From a checkpoint of a small mixture-of-experts model trained on Wikipedia.
Size: 13 layers, width 256, vocabulary 32000, 30.2M parameters.
Training: 299M tokens, 4561 steps.
Below are experts of layer 9 (counted from 0) of a mixture-of-experts language model. Rows are named router (the router's row for the expert), gate (a neuron's input weights, with its number), up (a neuron's input weights, with its number) and show model dimensions 64-127. Each number is 500 + 40 x the weight over its row's rms, rounded and kept within 0 to 999. Numbers have three digits each.
After each expert's rows: "comes after" lists some tokens at least twice as common just before its tokens as in all text. This comes from a sample of Wikipedia text that the model never trained on. Tokens count by the router's weight.

# expert 4
router:483479532455469556504502561529469434530502507538435480503405478527404517545514588489504501500553424499514471522504507555577431478477526434453489485503499499477462509452514536477443541431522513
gate0:377553511483422514414499588575486522544537467478499499546489508508465461553457541578583471484498436571458467530508554545547468609468519469473552491549446502435529513418484510483501539483563512
up0:486565518480551506499434476545515511575460530475518399492509557534459457441414485579459526447496524505560451516496541516488489511480448508457425483493508488468539510593489488431492500509518523
gate1:535515560510550518518580474513503508469565524458429522479525446510497454536515534524491448472583521475520499461479418524431577435480487456424474497537540466454442461527502472448537453498501520
up1:481496486557481424482503463499511425421526477466565564525549425498531505520531542469489526519437469457507463502528493526512546458467536551556512521456505516506531499512444519536553452607499437
gate2:501510500533467502517508462519460450619547575626487563477482467491524505496579466504502421509477513466509528485477558510496489541530491442551501495585506543472444492493539512557488546482449582
up2:499488510479498513515500446498476514464505483487408541539494545451476534486462382480495497540554520466448467513551440534488504562472571538482570462538490531508564566544500563473522498488408551
gate3:431500456473478499500478460488473514555499480496543441513467479528449534457473519492513429470539393504560443513421548565519560496500435503457543503532457466469509457466470524497512561592574547
up3:532439485532557488513515477485481573559441577502530459551491534562478526516416449549557463564509479486490498506425489486499512499551523507458527522473443524541491483527569540486518515557439480
gate4:580536470542459512488465556491394444454539499507553500523476470471404484534570516511513517532548455445506467507465505525478505468514471522547565508498491501424518541522507507486507546506513512
up4:497499478481538534453451516405526530485515460520486540447567467475506530398543495572445532478469428505442513494556542495548459514541558463524486543557480456588468539536488453533505476451494518
gate5:434482511491496488482487584451600483491543489511477486455481490512541453476446504566464513468510496506474475488510461428505454506516572452461513433470424520478565442464481513506477480556514503
up5:469480456403461519490480447518486483516473471550563467459564504494525536487492488517438485507530557548417536508516483550576469579520581427482530505540470540508443499539493436471502493512440397
gate6:542461465497446463506530521452510527464570457439458475463493447528466494576481449469525611451469544523579550522513434494535541481532504439453410488482506504496508498519504511436485486487534554
up6:505616432445473555450543512536508491524516490552509502574509491509478556506530508533516572489488512373538497566494476516511530496548461517576442463496423564530429565513482468502461523441535505
gate7:452508536555515531473439493521523479576436491566458424478435410578474429471532556519454577489474482506537476492559565532526454554466542472547467482431511490488462480553513464484519565498537512
up7:510562480503559450475515483498601551490448535502530433493484556494480523550511519486462417529438514537487519437533464463555457557545455494495497477456560532467503485511431502472503518481445453
gate8:501444474510528534539512589499566508507493467511455483485541495568448455580489441540520468460562483503410480500575564491559514521502512551448554486545504480483519481479524415558457532370567438
up8:547580472402503468503511437541479481566493475392595497506513411562533470560583540524543519506514514537436480536469499543543540485493519481471480506497430487458532477489511518504501384536557478
gate9:502508514410533538476456511441495490541492509452518492491483463484545478472536487446515484577540471489512590399514499528490582536548508541472483525605528568534487520518514465498558465493495460
up9:425546508399559543590519483477441475493498501515482532483492437428545488410447515493469464554481545487475510483437475473480545586487472517489479494483510549505510400512449475492529406539421571
gate10:513559465459427572523447379536515481441539505576555521515513456485532448552501474495486486443535465483501512492598499542468484513510506422535437497411579498520537511452444511507469507439511509
up10:558532565526563488529538541514517470468507484581455483494555501478514506521442432472510484582488469515436463496550443439494505542447515490470460431506469505496590448557532508489475557504530564
gate11:454519514502466492528522584414471503472544483510435440469510463520488497515536527519571447425469481512455483432515524543514493506638549464505505532440525578536546568495559479535566491467517467
up11:552538548438492501482542463541552491471465508502484516461522503482545483530464501507474480492505586445489507532583489517458560498454477453519510447482569536525462492529504564523449540549487482
gate12:492470434407487533550506520503504556489494516512509580517392554502432542501540469504495545501531520472486458540534556494583444462518466489452537536455488500466463508516487498573464511449429489
up12:493518503575555540523441590531506466441508528458519487500505495483531415495434505467393547508418406467508529502493508455469533481500542526502451522467464472421523493471538474472545515516577594
gate13:443536491513420482540491499487451499573518462492491494426482523548508481499439528468416590488529488556554486457493446560556517554476521567487454410527418543442455480501474485547468554582545523
up13:440502524442419497468532485463555481516588445500510469504461439546522463517531499501475616522533421444483471531451448605490505473481477445440563461565489460501505599427465498508462464472561538
gate14:503563501487377475512514495529479476542505536503485449523485571527497520508529465528509444524452484482406429518506540450510478594471522439485453471482523542484484495519498527496557508502461460
up14:446412510485514516511463496429438398503467464457461443512496486553528533559500538432525498484517506536507471491518486457470569418471522468546462516516560586508531509473452575474486490473491532
gate15:482514505467454464447536526516557534473443469488473560595500495407493470524488532464508476428525418536531456470510534518464473473504534497540461454461403492570515514465505441535540434493499536
up15:426475465478436435482502486468467474594500463521510521498446457470525482539545501545542568570446481516451490516528572470438537560541519511508479499468516423481519536536572484517536496526476500
gate16:396577503399479462481552505509541467503500568448494504501538469474481480460586443583581479445454445563532463529460546561537488586560483572512475508569488531461559489502510513427483514538494549
up16:507451485488561468515547488522472499526526534515457551495530470505486510474476474524551510495531447443563443518468491545446499523521460548519525507522465491440547535492525422485540450490517491
gate17:536477528459498472484514488540462487474516468442461423533483451532519461455452541478545558479477515437499542527553521438519483542479482510534475400496434568551479447529484549516438483522569481
up17:516467490469535549537517511484542485516529612492518489473513514468488474504486572528433487459500492519505469466522464535484546494482471538529511514540528462458443506519473439516515490516474407
gate18:462489477468467481475506516478509458411495523487530549506457518475503464496564507544559503492473557496482474470544507441504530465550518430486511517543486574517478544472493538489469501469456535
up18:465480552502559513502539531440509459529519473501443477485521485523473461441481522522540531542433524490484499569554448516427508577499498508499499602560520538468454473450517526469482461507505438
comes after: "\n", " |", " 1", " 0", " 2", " 4"

# expert 6
router:517506512549533498482488537524536447514558535506517544517561444457476468471507465555508456489445533538492529533431502449465483536481424610491561515511498528535499497553475551536465546511464555
gate0:571486525465567465482511528434507519505560521509497486563499482493533499497477561493462558498492573492502483491471540537419535496465445453500505470532481449468528508510558604492541464534494485
up0:486443572570461544464497502499503552470568535485515381501496537545477487470498503601489482457501489531522458477513504551480535441451496419463510420500505457435520493504496531486437465526548464
gate1:502486501479529436486507503450462535571491470484466555472520475505483420448463429523483428552531503429487547505445527516557481507452511455477605466534476491499496539437478502502465487485537430
up1:527465533463578450526489544585508477548506505423539459483510416487517503497477454468570460482449494501513496502562503495520521407495541544457559505511511437470525486512494394481465493466460522
gate2:507535540483544515489497522469530494449467448497493473491515464499549522548467441492508500437482581437489518483541534527516536493469480499545485519518501503463515518510511462522483439473466546
up2:468464432492458469554536526544545467451481513499486569475485534459423462466441499550515433500538561500416515451486503579498540571462577495500485476408489516469514445491515484485485497537492463
gate3:482502456520482519486541497457458551501508497533533439482515500560438453425480460522431537449457522514465505496496494489535486499544418517519449557516540533583461521512457420528495520512445468
up3:518483488494471507538509461524433484499487519465530500458567474503515465486479502547426523440472433490563410525478465504506541443491515442494466457530494573484482500533486500546534501508552469
gate4:499505496504490496540478551497518521504490495516499545603514460484424456535529594521512477405490565522478517496526469508408446510539407451439521557465475479519522554493500519478477464504473410
up4:546496423481552509539450548476489459530570465519502526530506456515500553474448518490545380414513580444476418552491517576452573495437513484512484482459433473498527505513523508509481441477495500
gate5:525553436502530478556458478479470517477502527544497455532510507487574518420464471496505521454504567479538481468474519497439493455476456543501517514475453505504469429504444453539448494462500559
up5:426518488533497531483526549521482523457520532573478466454548495483492434546472520565500477435413460462458474507510552484518475557501491504484550483556407479587473429482474541440466488498450522
gate6:464524482468601454567482504497514462464441505499497471488561494469543480553488517552533539532423423499467530521440479529539480468492550516550539441531437566503478495452484532514487517559541509
up6:456539534458548522498474462442470427507459509536438480515473439462474474555468472539516483492477480413500476494482463602495573479513532520422515504510491399512411515495518496410511519474469519
gate7:491465483520536514485418516463499403485526469508471407480466495525505539497450567585524509566480537557564466515455500451527434553434477484453548469495488482446474457520524482539468550507541487
up7:458450471562506578480464512451545507493532460452390496583441521570468530521432492516451501469519532490552460529547486467520436520517522485515484529527487549534539454489571456596489539459472474
gate8:492449467519503505499575600487555480519564469551470545525520588537439464399518494562478464479513475532505464478478515620502477563549520519515515526448510474470459453481520440468488481440529516
up8:420473463480489532465548597536454424479499522515516502542466533617509511440506479483551496462417468488502450477524547550499521472480486554490505539498505451487438438560475513496488469602504469
gate9:470479543477524526495527529466578450553492499493502498532525527459569577469474533482469341526490477529478553476526524520530418504538470435563471496520462484502542468568491441520412435505486454
up9:536526555443518550512465463480571538499539540415510515512513503460500466561489460503497417490560610486467534494523493552460474541505536482584500512489575562469468531535484446462484530508502370
gate10:497476540477515499503487489539518506551525482463541499500557442534524517454503571475590541458528521376471545519395498481593512479565562471501541471574485508512542558517538552468472531491516461
up10:450516490470504484540553487561499472487504541511516481478517495540409391481607512481520568542535513605529496430507444450477473525499527552447487517487523470532589471505448563532520520469487531
gate11:548584542444429453451556427548553535468539467526520520549515507530576439480474519513570537540409555495498548513501503530444502559553483571546512524459545505484518586506484519437544489516488496
up11:503494507561570493452471466480408560544484450504520505460477527519502473553431549479527489544504479514509506458493447520525523507445518474451500502534410516519520440408572500513456501457465583
gate12:512499459472538539532473500419476446508564556459543548520434464576440464407573547477515538581472500505464478508479469535526517461514552570468469543552492481533479548492541517514439494567426488
up12:541461463502528432517513486489533472629474405493522452464491505454542529513546460503483467506484540523518463463479492474451520462426467527551543507491539514441532467470541537414473564568482531
gate13:446561446549484561484533538466543549550487485600506524567498510549566484451553417606554508447540504476506518485482584522487432518499511487546519496457448496498483508404507462539514534471457479
up13:517495528484380513535407521446525508512514405475463453449493446543551464498533455479491536566536501528533492492443486453557525515510484500496485497524509550524495500565594557540487557465538535
gate14:463520517438577542488573530505493493504474572500517522538557459509488454484497510442476487525443588512499532505551457482401575508538499504536512500602526502441478506451537486527468505498541510
up14:472464494487499490538527487463490549506448512454538515471455469498463481463515443521514578455572516518485415396521479571497486502523465453539491547458514460417495484490392495497421471560479538
gate15:445451478526515490397480500433493448508511523475455507539498490535535462492515500435580482432494542560590543449499455483591485476535499546459509467405539455494459460488452467555530553545528470
up15:506546503509526475594561503418538532534519472449469518516518508503570493524559554512543542548508462497472519470557481499576554541501518516457503452586454473404493498526518528438475473528410514
gate16:502568447408623494473505509547451544508484491470571544493476502479474518460491445484567571523464537526482491483484477524540506539523445478596494546559546465535493498477477498516482474526530512
up16:520554495446570509469461468513494477604493480490569422576527550437484469497518572448500517501490537414499521420527559477484517535570495535480448499470483501514493424542552556527557466523568520
gate17:434497425519491452512466499535514548480530542487525562494475543533497492519534558558518474542447490573495588568503488487525494467528528572537476502428471414464520549484509530548416498501495521
up17:560515585520512512518530443502396510504503518514512509441448439559451468451525540488483490469496503565414437387485532546489473452530469420529527481482505544510510539445516431438493489450462540
gate18:541502552535534482488504527518499489549500442577510514487476467506477539514550501574521459538519413490567466462487568511485546505484476481461520431498604462484473512492439497493505476447500454
up18:527466483485537469506495528500577441478474490440467475473501544518507554433498514480507467460450476503439525455522477483515338519495514508513510515535525495429523527549513531513519484453433556
comes after: "\n", " ", ")", "==", " =", " =="

# expert 1
router:581508515518555474579514445494491555492437485474545476469528556452589531432535496491520481531558497437519435505443531545443483531469501496570502545558494511488493579509509485541481470518556471
gate0:469504457496509485482442493465480468550525500545529542514504488503474453511514546463436502518517501525462442493524523563534499510477480505470522545535557447523446512549575547490538509505435486
up0:424534505594575546518494530492457483585526463528479484479584482432481488485477508510492488532564523508586490492462520515537456510510516504448428521443488473480507500505521429527500560464519553
gate1:534522510495495537581484452456497457561454452449447479548534453468616483444544527515475536542487535548465463525471448451416470537508429511534461464498534514493507523476520470543517451547487507
up1:474517561493519528427485517447490469476499521520512493465500509484510494505467467485506536499464467511544470520473557474497422580510493553484439476485503520447497582488476550507464492521556508
gate2:464519518573502511504544478526502544560512495479427423453476500510505580447479478531527551511525546525539449503470487570459546498434539481484542547497488482450479497475512529564470509481505557
up2:484421480556439516513444477533511464451466447485456484483452487432533529538499433529512551453472483539484501437505533470528479538479479510459491525482446559561457454500492530492437553566498470
gate3:490516488469497491485457443558435490502520474480512510507501586439471511468528484531441581468572528487447466476527480549517461562507464497521514509463450525506495509464510523518525517523466467
up3:432519549479505525497424501498493452511519483413522532468556497447556542488530528516504545542416562504461499469540508508467466528508473466531441413456488503504466543499565524406521447475479523
gate4:487495481480534504505520455564497515552521518420487515516528538484532406459531485529540525578470493531555470491525455461426542493489427580512428529505481476500521551453502449457436500523491511
up4:521496566477514488518508537551487507471445478509492510531457423494443482495454485514521482479520475482472571436568571501572516504499517556497475493550507492535564541479491478549514514501437461
gate5:490515542531511449448525467583480555487467507481521491559470533440484521479517523515487549546466557518487536465461453564511612551481491516519475597535436536496525512485522506467583439511506526
up5:478470541470458561500489434522484490437507512549485527551486446475522506463439511481487504464520512567567538515502350506540548532507509479443444456541520518428510508500533583533491431516506448
gate6:500505474580562533486555537518446531448430498528499509526507466453540472413438466462506476500531550452549500487513540494445495534494423468505390482510515516558513563465514518506538493483538513
up6:451565497496516482494506491511482502456435525553566465512515450449506489540569456616456455451482503478437555468468514520465529527393480455459521544585469529513534535480478454509453503437463468
gate7:494541512409586473462556484546454499468483540533460507481547556524469578527492539545447467472558531522537486439410486561464568483397439544513464453517462477471521563548499506477499517516545572
up7:486465519594484549503480521528524445533574505493514501542526475503473459500527407569523504511519562480500483496636535487519520473489586525546483446541536476510451545450475529472543388502515586
gate8:482574495521592449556512493556437547554455464519542585602498440432460455539550531499486554535529498510514499519482448511516541479514554555474484524506432448460501516517468577524529489529480502
up8:560452486505497460461520405542491459557542549526456449427524517493530579542570472544530464577475533531447494487485465459534508581486540466481469482478508501454484477493567466473394538468473449
gate9:501534489485461490469516511492476408502496462521474504476592432472534582546469505572423559460426498492529467586490473460507573449526496543554528462575504521504540508456505451541555517529412496
up9:511471517447429512471529498456494521459580541510450539492472471481519482488590463526477473524516490526518529481515550453457438522446447508520508461497479515536553510508543401451514499554476511
gate10:488554488510448549484449520474457577495460446488519568470473497437468499580536462477483544528533514568489449501484477498512441476492504502495495396482493523499511512386473490511501527475523527
up10:606532543566465448447522530534461453491505529564523523483497452487499492483507561563535468508450479471522544498476449518485509536565482493550481476490507525506476478557499514518487555541496439
gate11:531472551530499476477502493523446588507436504482450437522527524496515511461516504482383522522484544489467502437510550460535511536611514499545540505444465563497518475500531596500442477578444566
up11:462492546540504492402523472560528530452501551493481444460447523555453517537438539507507460453497555509512529506573495487548550490508574530514500488523547547425560470527461473510502535500530515
gate12:524528543547523503485554458519461470546464499466595540502554495488454496457578523479595487492517461521502447534456521522526488524557510488510573507456558508541438514512511498489466430528519433
up12:447492424525443474575524468494569488532552466430518481475524460544502559488506520441469515497491523569561517500494423534515522513510487512515464567471532518507507556434554493504518495497528488
gate13:513519584456450455479539517467522552497440522439538438508512487473496455484544483472509482502472472532538501508507521511492533557577506490473535473498494563496460551477530577503498476539440522
up13:472470489485484474491569478580525519502551524543499496508493552501493515496497471535535465531520584381551525523512532451493463516564518506479454510559464428575558486540481434525572550508532476
gate14:415458493494506495488519489550534468515462506473475469537538489491530488446449445471432469522504492511532566481491523438530547516474536484485483492478468558543538484450489489509485457554537537
up14:550400487508558541581448516501486523484528460513542518505444540478524448465574477500513535443504526441514541527482545444457504503534415480451464454478489531499536545476471456489480512546479550
gate15:610470440519559517561449469515509549588440491444431556470491495492424446477538461502495482451480542571477418515519549564480502508456447509419556431491529555501588490495501512517560519433461452
up15:456575462558413562497496500536525468482482453559517525479582429500491564540532474496503508492428551460511522511496384457574528490468516478458518532504456533509433453493483451487469568518479518
gate16:489549557491483427545483404549541562398557469464517530528480519526498529547495503485517555523425549517512546504545513485525529602541550500523486501490505539503481550450553449494516483482496418
up16:558544548435455459547503553513507454532479433530436472410507480491478394457529479474585512473476481516531491445539558509533529471531489506520476476546583496516507460464584524505448503440520592
gate17:465495497479486475510518488525546504523454398454498531542474499484506518419476512545425504476511472515482488473499511537492553515536563455552541518457481591501559548493495479484440551530486421
up17:484479507491453506499575574547554566589532443440533433530548451475546548531484486486537485430552499542446449511538497403436515511426579436478515446533463491526460571535481536499507517493450511
gate18:505556500420517463469547580501513546486517497502510518500506515508501499481579571509472402530478592502423558441546463545486463514510466504497480462529560461483511502465473569502543547428506463
up18:508570501470511512453464535460509518574561499563517455500445542523499459504452462541565482563488493534464524498560489502444486503491526474503481421466540534436464489580549430464519532503458560
comes after: " the", " a", " The", " his", " on", " their"

# expert 7
router:536454509498483514458474551517477463467482514501549572476447486498458496481456443571482511493448482522438484439506437508534447559567532485497477460487490447505476509512483528537561539506511503
gate0:450481458545467478533507493470509424550519516485609467481500506551515488513412567461478480471496533516546469528489468572506437478491473553501514599527560571488403550540554516485466510469472558
up0:583496564536488570552498462561539494524502526549502512480419475481467492484520512548478459545482545515506536529456542469559476538543510524537505477462438470513431444433542609449475532536552475
gate1:456463488521420507482470499610469542556498499536522459601435497521450482511438479550554508411555479533524401510490371522535483547464460548483512455532530493546471514532459473504458584461519452
up1:518564474560425495524493511436482493559555571519500515499479524503466520573534499517533485494471494472486494516556535543499496495524523508415435472540461528495529498530477477448458448471487535
gate2:522542563481506484505543489478478492420527476470519465487555555511449431536449489467541518492422518497516484498466529547482492456484442558540508457468523407488454506541510571537547497495488439
up2:478494529550533543552513498456459507491547519602419542501563519554486467476548562453506513539518465438466507499500513449504473581508477531540492441496542471486512421481537448475472543577505545
gate3:540425505537520486477491523508509472506506449532486479542581540570427559501516422572447485413584505465529547448533499538454514498533508479492454492516514462438539418507504527529469528443457511
up3:434493528448493442446423487533520535483427526459521554528512508464531455511490459489550474549466494442427538448464506427514470571514500555385496474457433521526490471490483430519446465466519524
gate4:488531518446435528625516509469502436486489515514571538496465499482533479519546463447461482497488610532440481448518506530536549543455465497532478485501500547485427480465482497515543451537551501
up4:515428479474500535451572435450465495509510470511480506540517501489504487512486507572469462517445497481516488498489485466527442504448543514467520477511467548553561456481590478487485535427501456
gate5:448416548562484540507515474587495515427479440453478536541545444461482544487483500417475455505490484580486436509455476474492496494568547538527480518495425479543523542446505511450488503555436480
up5:499403525500487547477517414460456451491449563523504483459448497522426413488476550513482501488508445417519496569497517582514492508457505488477440543478500510497484405448535527481495549477561545
gate6:521436488453475426451539446474437478518520490455475552484531476516468480509479482519567488480483493562504497512462454479516484455468550510500510484554541496471504455448381515457507525540479542
up6:478430586502471533459515477492545595477502471487461476527536390444515538438539537538509552485499524517488538539427459498486481476479495491540554478562512406486468459475407496564469511519551447
gate7:476540491460522478517514538519462494480449509499535523518427506466469459584493489498543460522495502418551509463529476453527437450477503535523465465507505494540601461542507482423485547494488526
up7:520465566507471517484489568543500503470436484554481489444516522498513425489470523636488529462469411473466454538508533512506547532502507571516504535439540542507558491509558443475512493497533497
gate8:588435570501556540473540478458450498432545493498563482524479464492472541546474463537515454502526481508491446542526542480555489483486513501520520494494507586533510537457527471489455530487522486
up8:444468505461533500521416482516441523494501471474497499502512509507531454484568478491522551482538548520514438490581479508518521548453526517382518474495510476523477478460473503536486491586564491
gate9:493490456440463536562497519549497467533466509452511487424561533483514483499523438580484526438514540555496435520509525540505555443499609518539458520464589472490477455532549538476428458545574549
up9:452469507570445541479518462524518499414502516537587472478429517483461447482435495506487496478554525499415471554444570451579455480538465475512520504475472562522475566486503427530436413542517428
gate10:514517483450572570459475583563510586396500475475466523509478549456491517481525536481565503524572465507499531418532552464477467471607500474504468508496446509469542522547544483535531528460427457
up10:472503509427534485529540486565527519513434446544542481521483526491519457563470554497494472446575573447520525487506531495526541428558496463494513530476477501490528491513518487447479481521431604
gate11:493467505475492463488534548548526451522487495443457476509526583432561517514512447493504588534484519472527525540539519511488488549483478497527450429449527484443455517488530494507456423506452519
up11:479539484551526475518513508477516472474482472531617544522588386498463559540576449555472496526557559444473448503472457458496480533534509513520427468531428505528451563508509561513480497512451420
gate12:450527522519476463494519555489528430513531474568459459524478466524537462501476430491499504567542523496484534450566560462508376470543401557529489555522538577508614466504426476487523482526466499
up12:545498530415463482517535514485529507518499434490521484492519553496501465553516531550507552491510528480518425497531513509534447479541451501489510515505481477535536442562507489384508515522521604
gate13:423534510449506528529471508481430443545527528605523461509530502543505443486423512531497425466477538557510472504525530551450475458431534495453522556515502496577493495488522549462432523499449533
up13:521519527552539520457472470457506492485495530526498483427509497502487566561520474489527449510544529497451500419484517465479531480436534491511536408526507496470542553517430497480490533465505561
gate14:524502487503552509455440483513450557516505440477475517586503483447486429476487530524517529459539557517447496488500462490490567516513473478562487585468520459552574532559517467501524559538484475
up14:490506538563528404524501509501442491458451531537482539470449516515498544567503426515505512500429532476497537479486515485521496455525516516461502535453470570540527451447512527402490602471490493
gate15:472545461529514472488523536518533520539510474491532528522501484491531470543482510463429463542469463541539417486575486482431414489603499500490509550520511601460479452480516541542550581554505462
up15:450545532430461504523459554542508500520497520591533485467511572519528534563473546508509472580507487525497549418501545507484465525483429524482431493458507483427511504569459538468487612505478490
gate16:478462457543521500489486466516453479468527492524542485471456447524516428465542542586481490471491482543444495476480510516562559472502464467436497468516442452427481445486568512556465474556608506
up16:507542541522561458537580490492520492529469432522421586508528496515557550472470529513469502523504543531463502443570567494551521536529436467593493469476518524531508491445486512444431489415511569
gate17:487523488443483550607523418493427475461497441452454479555489561454460461535521478555460573530551495490444463477484551479527501466484448524539497507497510535614493411494497501553481545440482487
up17:609468439581531487484447542531543498507498490464404521465499474608529525545443463471529473495469508479445511479442500457500448449516460452565552515517486552518516493515563442477492469466519493
gate18:483488486518435487528485452451464569520455483421491486468528427479504512541509522454499549486451514494500533501504567414561504485562443562499508492495492480506482501555542437438465466522519492
up18:518494522483486480479500474597541482511523462560469563576491532481548508493455475510557505488534468519526485477418496469464447558475516565505523476562530392544475523518473500570519484502439534
comes after: " |", "|", ":", ";", " 1", " 3"

# expert 5
router:501540496495517461512564459492519611530472452535589506521546550531547470496551481482542440482532402461563516500423476450472530513505452471517514556540476485423496546590464445500507518477450579
gate0:531506426480536419575507490508503417513496641454470462520458454446518582521491509481540438465525532541487584482418516531515543454493460557484546621489561495564495494553537488466523531479508506
up0:513545508536504470513460498459513610493460577449466502456489587443515383513500418501501508492470474543495481453504526489450441494556565506523515557483460520593565528504518487551546521518533468
gate1:508472489547473463485397588525513438471570459485482511488555602463416509485544506457396468429563487465482537564470425457494497437496510507474515512511416501513580464480526567541514477425507505
up1:550538458506551561529513524508468602519451517534456472536424531508529433476455546449509570511552584495504414506530498487456506505541459508545490565508532503530463485497520486530456462579552471
gate2:495426488444461490527482480499482487505454454490514473497567570434488427459504508522430428512522550523531487487485559553530597481504534514533623495469490515477495504515465483579498483491461462
up2:562495513564516469508572474526446561494481479510536485526542516502490432513510486518496517501505447394556487515471493546472433378499477497480525500451594435481430465491535492502438505524418509
gate3:540532502514430499500452574506494481501494598552500460462512601496562547587455480499552479454531506461470409453430441516544515537449469479586502533493510526484488496496499433484469561516444512
up3:491452471546462439408536503486546562506526505461487517525492488499560488502468519485531554528472482478405522492524489518469466553490509524528478557519550520409520487456477471508483469509477506
gate4:458519557471524464453453525452517432517510470510494470533445501444542483508570469507477524544553497487469524412528459538500510518510498451538477490434441463462479476540528562540451491480488527
up4:528471442528490477454454439471511493529428499466499519497498536553470552594497469499519541458552500542433540390516524476492566483578535481446492490522492431476433477504498502448423472502514555
gate5:548537506458502491516484490504448547529547519500479486482501407510487427478517444520563511507595505454467499466431438487496528463548537504526509468559563469531508541498448474493509558473497509
up5:553498508487567536445547405493507505489528520479421470445490453530515429440420522487482516470527467463459534503487484427436436499546553559434528443569444483511500558513470509512526538482571530
gate6:468503446469408572511472539485473537533469492418498476471526539486466551497476414487568465441476466459516493508528519562510492511536485550512545463546531581432440543439547504591616565389467518
up6:438490465435480516527508450520485528489439519530489557552522538476475530470551462467507480533541492524537501488533590514557493521506549474494469462501507440500452607420551542504490479470514571
gate7:486535506477522485565401464536493496482413420496493463520455437444544513498511450430499472455506506502543514523475533543487486497557454556522430493483424519493482465574448460560566426461498523
up7:465520511530444454459504517558485506552463484462498481453467501550553505524420432490477526514521469472541512510521503497511442552567500446543525563485507490541515476515553500506462404489453529
gate8:497461506524547514472469494428530536479481481476534499524532486501472439445544476545549513573442503429517554544466476490474501516486508464472542512577472455539478431497505505520464540455455479
up8:542515405496568511523360529475485460477549512525487514513522537500487535555473535420524553435467468466509480527478555459483514515492482548512389445589479400513493551527470462456504555535498512
gate9:517439476439552532535489563572495515458577403525522524451469477568531489464518525386579506454547511460404451570516471500501502472515487514487460466478492468565493524517516479514506487497490559
up9:395571568488537517511519478544517461513454421432457486378509467500530468508496525429439432470462473426507491460485475509479492541515442551518473459532490574431530547549567543462512478474555514
gate10:437464543525484497546479453562538560531546554495489588541460490513481500565523535460528497508471456552446482479517536487536506589485503529550468507490448524508477495559523506469493493534417534
up10:462525495510438512454547516484486524465489433491505509576515530514555561508540460562451465464466488464493512477463529535477518545563495472556571494433481525462456532550554494554534483528510601
gate11:506430506512477461559567550562511534528532448493479526551569536524511454562507417540451490486508470498515555526454493533503464519539504570569533548528443472451463495536465617419451454581510534
up11:455525597500499514563467449462499497513430498492486504490565517478555501434462567583536512448466480494522527487544498491533480575416493503556483462492427480512564474546547464484553509484501534
gate12:554408473529501521463526492468579497423471465538564448453473446509543521452463439521515461432468534446419509501506506541479468500494545495562490465505489452545545513523526518510553503483523431
up12:493457532537511579531556539583450503446534488508452502479435532545530504453592420555463511513477486471563506535558523516500529520544554467501579476445512463470508444420498505511501484563448494
gate13:548548507488451511516511515549439508546551515482575476533590481486522517502495502523509432496506502469515540535502483527461499536509459585481481547490485415496527462523496494565495488567475494
up13:515486489500535471520488534457481550468510525460556440468548551536476519460469520452535527504530556504590487460451463492495474508512494477478515525587468513523454511535544461478455515478501489
gate14:560533447456560498570586527527474535582482470523449480571555501497499501529555446501556497542566442555518524555490501540501475410569598498474602517518547467511491555492507485546513473462493466
up14:535497608496503502509530519535573508480473529496484514523538483463465466471484436459522483446472421521569474518470478559497476479453505415545554371482541530544477492535470479472543535500485466
gate15:513479453438490547574560530468565483440434510541524546492470593519481515523475481488541511553560493486550516472487436526459503485501469478503566495530545441485498479488442463461540562488425468
up15:566512529540513532525554501512456485496487419500543519524496536482522481452474540486572491539507535556523578534503500451506522574549531531461537479499560446514465517503452524471531498488532493
gate16:459434501544540497453507481473476484515476525473602510525494486468471461451502495572487542484528554489431536567493445501511473542541512483530401523526453513503545513496516510540519484498499484
up16:460450426485493531545477415526442504491534533499535545483509478500522550457503511495494527524440506511458567571548505468569473498429459545451453490513491418450545485536539466476534498517520452
gate17:485516474563475482518511558567509482527513602486556587474514454488520498496496464581508515480556505484549418588525522544516481458505481559521519496527458498505488524482529589404476489471495504
up17:447541494525522452536518545476417472555519499527520512491577511520556508478570540484481449545454509423535522474529475474461480472481483523442468497492528565480423503520551493566386457508536526
gate18:550557453559534507525430493496535493560565539445554540395563526520481454525489440468497538472525548527476455463494541536562439529565505523515454498465567530468490492528429445464497505426438474
up18:527507518453507498519498500511539542524504522495516480523462589506477574509515488446468514511508577611454381478513544513522425465512472481399499394508467454476418475523439440455522488518529497
comes after: " the", "-", "'", " of", " a", "=="